From a checkpoint of a small mixture-of-experts model trained on Wikipedia: a sigmoid router.
Below are experts of layer 5 (counted from 0) of a mixture-of-experts language model. Rows are named up (a neuron's input weights, with its number), down (a neuron's output weights, with its number) and show model dimensions 0-223. Each number is 128 + 32 x the weight over its row's rms, rounded and kept within 0 to 255. Numbers have three digits each.
Before each expert's rows: a language model's description of what the expert responds to; "comes before" lists some tokens at least twice as common just after its tokens as in all text. This comes from a sample of Wikipedia text that the model never trained on. Tokens count by the router's weight.

# expert 60
It responds to: Dates, years, months and digits in tables and infoboxes, plus of, which, such, some, that, and New York, U.S.
comes before: " |", " the", "|", " as", " he", "==="
up0:132115103170144097110135155134104115055136085135095114100106164074102158143132118153099162134065174146148101140089097146093092101085091110136149132104131111148129151146174159070145114135146198203174092116106104186060097127118170139145090120103138083106140146120119182138180125072088136154162139126163098131186097176121085140118121121098166091084145104161158137116215118174151147129124157066152144122170082140113131149082223151119101047067107178139079207139161076142147106127126120058134145144110140100160125146114136132104094188137118114190127162122137155138131150144116118104162143094142148067091137162123097117144148155176208126164122120116134106091116086124083152102081
down0:188074217182106143116176101130086139119044101120130093136161141109086143177123144126123134108108079072192149158082134074137129115150190125131119116107121121091132121091127106094153160106137113140186108162125129116124153124123077171107073115099134200084145095144098193138096083086095161173103093111104094143144111105099120181125138156139104147145151123088107154125096128152216135138125090120104141129173135070169116116134190141099116130095125136092079132142111126179089102116125106093089117146164185108192145121147137119162064179179087204140120167107149121153149181156114100164138128060095194068182171105156138114112159139081136147098120139145137093136128074129072118148107

# expert 49
It responds to: Numbers 11–27 in sports and results tables, score pieces like –1, and place or nationality words such as York, German, England.
comes before: " |", "5", "3", "8", "2", "6"
up0:134083111094167156124109160187088087139152151154047141130125146146110078152141144149067098135167116137137134133142134106131099146108129112115131123110178158067116151139124130201101108135131149142136117085085117126132138098053150175073122173131117133125166126146151107170157158068060100130111144166150076080158142077182105131109165126131178125066120144112122151120185156154144162137115094128190125109101080174131139157107111107088161069158130122156083129123108084146129123193252180109108107142114078090131157114127124160080196057072152140087131156129147175033122105151128174070128102171118133126155120122168139121078142090123110096119138107136140089104105093120182136124182
down0:138147127099137180111124048176125133169108164161085077119109144111122160159153070094131108113219110120150119106175121091148127129227173129117129130149180146107101110144115099110127119086167083174084148112124122127207090097162159115126103122072091179114132138210148201134082099187183096127115116148170061112138098122078095141097195156113128139090099166189134110136131131157141135166154120163132162133170122197083157117147129111164107139082160178121142174154117142159107140119128096098133163133130178119164153101133102166150083111184186119127143151190146136080049079103191153100126114100144114116124124124124118169120114110112115176142140115149147135149193086133161118086143

# expert 15
It responds to: Table pipes, semicolons in score tables, sentence-final periods (es., s.), and colons after labels like Subclass or refer to.
comes before: "\n", " ", " The", " 0", " He", " 1"
up0:152110185117114151085115134115122089156101130122136126176158111151104129063096162082093138167181143135155147191060160121157123081152153085156155132085186166131111127129127098190108174131139157123124087056147102170139104097124165140144109139101151081146096152089169151098091209163138158139181131118142099069109139126143146151081156101067160111103171154120144173113211148128123132123105075086069112152123093108096141114146145103127094142115122168157137118104083114108058145171153158114112145228089139199144094140143105186169147087093108125139102112094195160092107179163150190108081150121158074153101113150139107099102187121100125091098105154132088112140148164155134152121174
down0:091168146086108119186131121176074145129141166137103163151137092123119150134139148162087112156152133115104120157119095128140125124136176114104066178127091124114106175184114195090146139122133134145083146148151102143157096121135099214142159079142097197147189138195100092133111148106151185057037117167153098161156110096137164110126123075134117119118093196183133143083088125128114108128108107125115096096127106180133107141171160086178117077144109129147184096130171131140141108187169109136133137103076109091094139130109118100154141130070071099171147169163132155120188138112138168111132091157110087116216092111192101113042121103083136130163100128118162180161166098115138176124144

# expert 54
It responds to: Head nouns after the, a or his naming people, groups or works, such as team, people, music, album, writer, coaches, Class.
comes before: " of", " in", ".", ",", " and", " for"
up0:131080149123113170100123123101100113080143115168111137178125171080125096127078144163087167120163220171155111153121106119135150094074150118189145062119180141168123149182106121119142151139067164170174094085206102182107113096118177153144079128119112129069103116084155122132119083141058091148165154100136113066151082092100131089174143112142143148156114147096128086128146183104099095127166115131102140130096116180126118130158141077105048142139174079183140136180122143132135180147150137106078141120181134157201167145122128154113137104094161117160139156102131128113132131096112127123153172147072075153143125143173118203149107219074160139103111123156091153152153165133141133168152
down0:197111140039074105139101126123131153122101120163085131157130150174099043114147126156168156154107104184161176092133157152171141083124107085107152128167161065155160089163134117105123168131172136136153126128107121171128145103126143134084116103054112082109131150134116203087122103099158136173023128109127146112079096144099153098154115130097166066136145120122113116121124097114129105128120109158141112087061113156132165118093131107069134171126107090145148212171112144158108089126148132080135151096113103109153099131188123107131095103167186163136136101114134072132145094070098114134169140124168099136160103189158112091190151173133118202086161149148219152131092162107160093125145

# expert 56
It responds to: Table pipes in data rows and prepositions such as in, at, on, between, plus infobox field colons like Founded:, Opened:, Born:.
comes before: " the", " ", "\n", " 0", " 1", " 2"
up1:099185145103173121120113125126065087123118102131155105180055140081216153072094118127081143121172127152089115103096127125137142128115139157127179133138131153114084078177125091119106139161132160152141142130109114146129125113094188105139089113081187115182128135151151115138074193173064138133117102175127103071112120070094152111136146136192093151047213147150120133154124134146141147124103062140136122114148093109107143124080111136104128160159152159108064163101143098102097142135072169154077127112201094148149137133136087185118058064110154108108140108061117156106100117125090108102194103089110115172162099155128117175162112103164126134151145104148051150173123135179138180109124
down1:119095155155118106126155129170137116115140119127109096136125100183098102136102148144140099118143144157136126086132132175146130131098164130057114079117112137161113111154080099149087084130175176091107186118155078139093101146102162106184087139113090141119071083108115139205149107173136132144096145096134169173203119110063103150121069159153136189202091150132126157135098090134180115103136120105097171162114141090142184101115152149104152139127187091185094149136066126132077128066096125115132130145151086177166162111113180078142056160103108164159163109135097109162173099131120193091089161077144173131166108104100104105076198218158087111156097133149081139148144119150152139167119

# expert 19
It responds to: Line breaks, sentence-final periods, table pipes, == heading marks, and "is" after a subject's alias in opening definitions.
comes before: "\n", "-", " The", " He", " In", " It"
up0:120161136112106100132171133085119115069117057209132153198109123105151129082100127105081132147180159163161106124168102106120126047079099088127155164127175114097114087127103137061162205206155169113144168078103119145120074146148146140134099111084197111141132134138157147151119137115123118193103100108162121166131139152110159126161124130130131130156203148086155137141149103125150148093126120108088182111124095139109192115163084155101118085105141118068137135114149139154110144140083166115146139123150115143198155103107144155054142150152107102157147126172188166094081121064113101075125179149133083123148078070122127092166185136101189170131123102145131107167155134114171167113198
down0:120144124120154123146116189089077076152209143102151133117137157132162128129146119131184130182093137158107101110111086111079098132158089134113098099080153130151096161196208123153132132178084106186113133193170116150131156151101104145124145191136091116073106080135088125080100133123104078174165176113122092073087111142115143117139148152162162090067145085142125157117117173160094096081103091156161057088187145140101125122104118142105111138125186110151091117136156152153116084135045116079161156129049153100133108103117156157147116126111150075131163129123133087125196092062131061154112058119106143137191158125104091158105133103093104130181111123171130085094135131115097172140134

# expert 53
It responds to: Second parts of year ranges (1948–49, 1994–95), decimals, centuries like 190 or 192, and measurement numbers in tables.
comes before: " |", "9", "8", "7", "6", "2"
up1:101130130137187093110123126129112099119090105133164153129185111102146144100087170131089120130103140128125126172120171110067162133082216120153110085100165153141123132133193093168126102161162147160128136105181115144100106151153126159153131073124181101136117152102156119112093097129088130151175192097080143101110125129149140126174191119172102148129151164097148148085158123113127110223171188078156150101126093096104129106089144104095121136202143181152159085101133111125114123171127156115121068161111120187133201150066117126100117131126212032180122130108181134115086108114111210104064167199146124129099143133158132143163093148155122091134103172118103145143094128185146136157110
down1:191154108123120115123082174125084102153169116109167141142121093101144185143091146136108103079087096154058082143141135098098092129128123157165078098140151077083143123149162099117164225147128083105101168187148086116052144136213128143133154090195078128163127124095100117130154210196128155200144091127134150150115100149155119199121166151154128147177116096137113081079097151140139107183165140114113171147147112125125138107120148183119136103141176081182074164197141095137134163157102166137138084115143118110154126135124153143138133177119159093156128088075103114135085048138133150138104140161119152097130098174188160128147070085143074108111133151145133134097152133145114088120130

# expert 33
It responds to: Verb endings and function words after verbs, such as were, had, won, showc-asing, achie-ved, with, to.
comes before: " the", " a", " his", " to", " an", " by"
up0:121165132112114132072088138112087132110132124166086114169102109157142151119100151107085131130128162152153142094156131161122137122115088137098150083115154185115090141162149148145162156194134151166162106103080125169128118088129133117121116158131166095087152141133123193081086124107111081138096171082164093133143139108123104088118176131072227112185141171119105114098164152173105103110097141183118115147116118092114172147116105143111129070119161116148108144127106063150061097187142144149118137147147171130139125114156078207124101076096176097154126098172188129081164115214055219111121160184170063125109129132138150120110169165145145177148089126101106125161085052123194120126131
down0:185104159131134166121120139101137124117122134172101128082180159140129204182151163123174155163160074143191141051112147157122175106146146158093115126131096131164159058138138125125115103186156166080162086082135192155124098095154109113086162149086127105132127120103115102144110148095179129115109134139154119157115066122169184166125138155096125165126088099102124135107134156112176222092118154118150190140146079070066101127136119118237097131155100124114140147157163117122190182094179091152093112129098156126113131136138097089145120123136139196142098159123147145121144147101153155144116191123149081166134103172119146130140133155104117100103108054110099150084068164121144163110034

# expert 18
It responds to: Connectives of, and, in, to, on, via, than linking phrases, plus list dashes and table pipes in infoboxes and sports statistics.
comes before: " the", " a", " ", " 0", " 1", " his"
up0:080121178094157151113164163188077119143082042131126091153145143124195112084138134106091132149098174142127114149078125135114150072079116074143131067088080157090099066109111096133157130164178115178120123092135131143122109114115199177146091131091135126152128093118108118104124095126131134111167141141122120132146079108197125145135131088140149068111186130073155169126134134121173136162102146115084099148097073133103174119150104085101130112112110163133117120136104140093089138152169136130120140160100102184141179210107116128085134112148145087171105119100142144058099077157160106102125197122121056075124096173184124217101093138118164085156141161176122167164081114143136194130159
down0:096122106092124122139130162114105158066120114135159139120097130068125118152154125213114155096154147157113171101068151194138153067118111170078142095075104171044049086204090149093077145098107113163140065154096143138114163088089117170112121111049104103138142097132176106132094143064132164161157128095136126095133150128087104080096103113105131192130169168159124120138060125111068139200117158106100102110161074096143122121136137107128137115133125124134159095139142119061128157163151150144111160156096114129063168201088136117105161084125158130131126114193138138157118114142170071109134098133076144094096097159167136125156160149087111160167175159153103141161103082108094110104147

# expert 17
It responds to: Commas, periods, semicolons and clause openers like which, that, where, as, when that close or begin a clause in running prose.
comes before: "\n", " The", " the", " a", " he", " and"
up0:126096134156119145103060155152099175160150114166101113181113158124137114078164054180097127156102190154131198128127091164127153101110118086087160084094170161107102111160075130179111170130106171111161092125182117139133125061136200205156123152071177068122129161140140066110101119157080103122143120110147101137136150143142124090153139131136154153102135132083139131136112128156115108127137136118120091154176072175117162107172162070148124111155127086178133130109159055114066138130148149095104181134097104135134134173089174170136114127083165106140101143145136168074082115149104108128125096112156084142130084079152138140107175147102069183129017105150142111141170172178107112139093
down0:128132087106096151121151217157190144186186098166105174159117109101158134168122148065144187083122096142109149132132109148081155121169160182100090139122113063165097124154136103143086101164127127135101088110165137110150117144095085132132112106133079085104121100189108123134061174100154112129178109151076078061127085163066103161148151121171097087143189095153181106140171067098168105130135118144065155077140095153165097107164117136159175124153148063126137174090115170114092101174122117108112139151114118123164171130119124139129121155167116121061108119210109139085168173164142092111115073124154160130123185085123082181143135154139135124100169139071143111135128074150119109121107

# expert 35
It responds to: Line breaks, mostly after table rows, taxobox lines and headings, plus final periods, closing quotes and parentheses.
comes before: "\n", "-", "|", "The", " The", "==="
up1:147145187132165173040157083130133144131093107176149105165176147106120041095160164166126172127131129081141116148116091139186139076130140121130139100110121153139088126148049123097162186181124160126171094144144118171158104100139155092093094125185145137156089177150135115120135115092118091159194173151137080077120090159132184109082104129106099083080153135160124125129093124149109131113135136183115138146142114156097178132139070148089101086121075074138127096134121117075137138138137126089099141161203152125220167083100105140113130082084181136153094132150168106093103133095112118128172104140127106159135083100101086081149140175106141141143091159183083172097074086095181092147113
down1:186069116117148088129144085095172138099127154137125109081075114098087146125112143105145120169161112089119117135111112110117086196172077113171105045152083137144136113160148126131157145111147090093186148084155155133144136144149171134130121104139170145153112119133198129108201117075134137118090180159170140132109117120182178107133115104132177200084103125144095169082155136179137138096113138103087103144060126105092123112116090178145091082121106094101130026118145155124149188203168077133125073135087146141168186104142126141172208128115069124116084088113143138144077166106140148106093133139106112151066135157106135144074107125091110132167125110162174166162094108154163135177116

# expert 34
It responds to: Closing suffixes and punctuation ending words, such as -ases, -ies, -ia, -ina, closing parentheses, plus nouns like species, company, Party.
comes before: " |", " and", ")", "'s", ":", " is"
up0:106118148087165135134093174126135050137118129115199103114096132143126120140149107058015068123130128179149126105149076149104169121143084142085151111106146125055142124128149125200170140130147144132105103101120108149176171158148145102166182164139161165094122122146158080118139114062129099136061140129153120075138095128111119133157152096104125092143178117174080150124151097135155148129191154168090184186136133145114145158117157154109110046168123161185145151130099144141119085161119169133089140136185111123187129126146136198130152182121087108170157154123118165092145137129124135184101189072131095099079133170117150136103132123124147116135134064195123104093111175111156097141207
down0:076155146122115102169132092169075085106130139114140170100110183123131133134156181139087125037159157165158072062146116093123140126156115163136110149179105154141118161127125187101185062076085124140141110212173148127200097174181152135071143119139157115043146125195150152125129151128163109132074143113114154147152112084139093194151137125109151132121149097106146121092129067105120161086137208160096127158080233137139118097175165114137175114150120078091150133129106145092118119153104137148119122089075091116108099121176111108127092133162092150160129143171084094135151111111160137128145138130077170080064132111103115129135117168107160140112188145101106121152077120125161116176136

# expert 27
It responds to: Commas and and joining list items or clauses, often fused to a word end, such as writer, Canada, and, while.
comes before: " the", " a", " and", " he", " which", " The"
up0:112104139103138091133096131128115128115150090119137178094206110126207112088111136118157135149125150169165180095140127126170141129136132140101130121143122165213133088128076124115093137120186098179082077140176152113085130084191136104136134008118185147156131129118156114118117127135131166176162145171134113138092101108140123147155128109188143117116087131164114119150125113123145116071181163094130128122132098130133167098099150133170126136085205144201085157189169168108080136146110103104150113166080138171153143159101053147157096113165127133222116172091123118135166062122121118136099160172125108137090125173119149075131145144086093132061115141187136154102184162149135171083090
down0:099113154132098144132143127097082109146117155054144183162122174109086142150164131124133095176060170139181109083101125154162150158190136146107123105161140099123141114122094108124115134154102098171123111154130203146129137091142154173157119162161106116104160149070107124100137133132217157136136104107118208137123196131092155154144152158155148093067083048071167149119117149095139094079103093131086123129141091136140247116164145133160158111082116136162178152141101142143193139149129155143162095119110126201053091144175092175119169171170150140106111106174132089134148115154121147121119196131112160187159117137127138097133104127170165113087177170087145127106126086111109146075138

# expert 30
It responds to: Wiki heading markers ==, ===, title lines, infobox field names like Publication place, and word endings like -ić, -ski, -burg.
comes before: "\n", ":", ",", "s", ";", "er"
up0:061099107130139149100129196169114110130110104155082164104136125129115110122148172101089109155156125144146129104159209101113113163138165099165126138093163135131169124100083129159115136169149099152152147110184085143126106100069139188156118089135147121128168101193165125148116106179132150132154162097104114118104114161152116108084155112136160140145175150175106139126149096161105113156162099087119129122121115134128153180177118056109132145178066082164073119115133161112147174113169198093116117162148085138089168152125140147135157117143200072120095162166125174133096138208160187157165069128058119043156135141175166129145091148151114098147119212180152096172123045104160113104131
down0:089077078163107087112109170112089123145130123153164129137131185099131061154148123141143135125177129125097152109147139147096061156115138098112109111099162161170168097137134114147131151121170149116139162121191117191078069150083110185127129144145127084131205154108093150119133099087155103163078130144133111127110123101123129094060130115107078167111166157120082073158121103133145116090128111125164101101104134168135119167077178197134150083131069112072165044187102123110144079141141132134166130074128090124134123076179158120186114110132057159103120102199146160108104153199154155142156146133068121130142082118120169088122091132147075139183123134185116128156079165159162070173104

# expert 42
It responds to: Verb pieces completing past participles and verbs in prose, such as pack-ed, impress-ed, w-ear, decl-ared, plus later, then, part, more.
comes before: " to", " in", " by", " the", " as", " of"
up0:082080101113105065120146108144117106142133124160096122136103095150138165132072159076142181131076136153102195159079144185121121125139125060143135078055145121156142208125148145113170207157164138101120145082106164116088099165131150181162101116090125111132083108152177118135144118105137089213130096179131122150088123189140174109074114160129135134109132103185062149103090144152153107132147081094082094098111180143090167106107094161126150164111128129131151073128075100174068157173126193047138192096091098144098115130154102126134110136147125148115087166155149139160085143123142131137140132089083118117104124168183162168139131156122156096109084103152152134098123084199101130169114
down0:108091099156112116119188108092185145120137161142146200036158130141109154120142130116144136119106122164106115122104178112089110195117124097153085078174113116113135155148142113120083102150191100120186165159158107142098070134137143146121127180117065142131109127144122152170130166096162128180099155158122146157141122125177096161113137113156101162134134130167113122151159062120134153124100229153111100094101119114173156110133080127177154067111081095094167081116063113112091115122102122091155129154086089139126154085186108098163068141142103140170168179115057123137084057167149139151128080139122187064098197141135077063109113143156194118122130131069116142095115097139122120103128

# expert 47
It responds to: Single digits and small numbers inside tables, scores, dates, coordinates and formulas, such as 0-4, 1-1, 3,700.
comes before: " |", "8", "5", "3", "7", "4"
up1:207108152124109159124136174104119145084102067120079109201091110072103108147073128097151097129137209086095113105077117104158187087115127195134152098074151182139081161130129069213162127144182136178137084142100124153102134160134140129121113164094104100114180106104076149095137164093086104152102136134126105089075096115131056105088148069093138128083158118144113138095173108166121174115090138093090145107117152128141155121141126085124122106143125120176119104103185129076131185136105132098132124117176080148137165088155082154132093106094150125180114132117167107130120151161145170143053143115145134118165088148132110120142147136137141066105045162214119152127145153066146139108119
down1:130110131111109158067148124130081106105105118129087097104142171119092155143108144172138103171125136158160158140143179142147104133182138105140135126100130142132122157086167225145167119196145152093103188146113145104078171089081139164101149159123164141135142093129136139108142149125143179156187026072183218143140124159103104200128149077124167170088090167102133099100149107093216126174150135089137086081141136112123112135221110145151101077089119149134130123119092145122133155096126088168112127174118048119104102078125140134191080142158144150115124108111146144125073114112104100109119127127205117114176142144098152080190161145163116120133102118166120154103132080129132108102185

# expert 2
It responds to: Opening pieces of words, especially ch, cl, comp, c, st, plus line breaks ending table rows; e.g. Chocolate, clutches, county.
comes before: "|", "-", " of", "ing", "ed", "ical"
up1:142121116063097097055100138078081153129154106150080129194117152162102118119109082121174139156152138119118124103102146127141107103095127132128199086129164164122133069207145170084185201165172120192133095098113113141114100083164119170157086068134139128159143186111139149126107147095124106116148131167143084136128129117166125111067158108150128200146144135085115150139095071160133129106048130148113151094097134113124100220075092156060095095088084131148095138098112164126130146072169162094059120156099138153149090107133132118124172096128124113168065152111143176131110123110109182092165115102140132135188090128165171167153114136116179079200123105088099134169145130127112116149132
down1:192105115116110137155125153194137107078208118159109143098087128101132166115121152178149067134134138089126103083134160157097160191127115154116120146119141108169119062146109151101130112100185151146097083066157101149120126122177122171153161199143152146099099093140133129203123125069104141143106156140105071136127172122068137214163139085097161101101153135121131126176093066146198125120161130192124147105116122119130123093181077163133123137121129163190203195214127122149122113160138177153099175135093168102188134140114149144151136106165070193114119157169156127141096126105141106114101126138118177066124114156152148106137110129114094124096189127144110119129199154089141101118106

# expert 43
It responds to: Common prepositions, articles and modals such as in, at, from, to, a, the, could, often starting place or affiliation phrases.
comes before: " the", " 0", " ", " be", " a", " 1"
up0:164073138097206173076094117118138134100123143168127151143146078172146112144163144156142183176126150158110122153078158103143136099100120133125180127105150113127099153163122083128144109132146200151152115054162125176112152133075114108158040067121130113129098110075176145145126165164121102139151146126111083095164065172120133061164080133157148167098112125117136099145188138170142059165149094154142109099114100136142125149082122124128094084165082127173116122131130140049177165095127168089131150146117110107159099097139146160077115074123189080140124138084192164108108108135100158092157119091100124114165105143117104044164158198134146147146171128094080125120063106146175183133137
down0:132144196155130150146139144131094105067131172188133118115156077083199152140186128142163107113151152146136098110142168098140156158130136075144147123153112159103148130122066129058143182154146089115128172092078155100116127118107099167156160099040134207121078108103157091130140150130108134115152103156075108085143179152123098166079098113127135178129153151101116074106136159087124092107100115104140122150078161148168119129100155092093152166098123098096179164177112130083165137095103142135116147082061142151081149063131140111134131102107156174067129147095153132118116127014111169136132133164141113144159149144118136192118088158094071095112113181087165141179139173156180093162096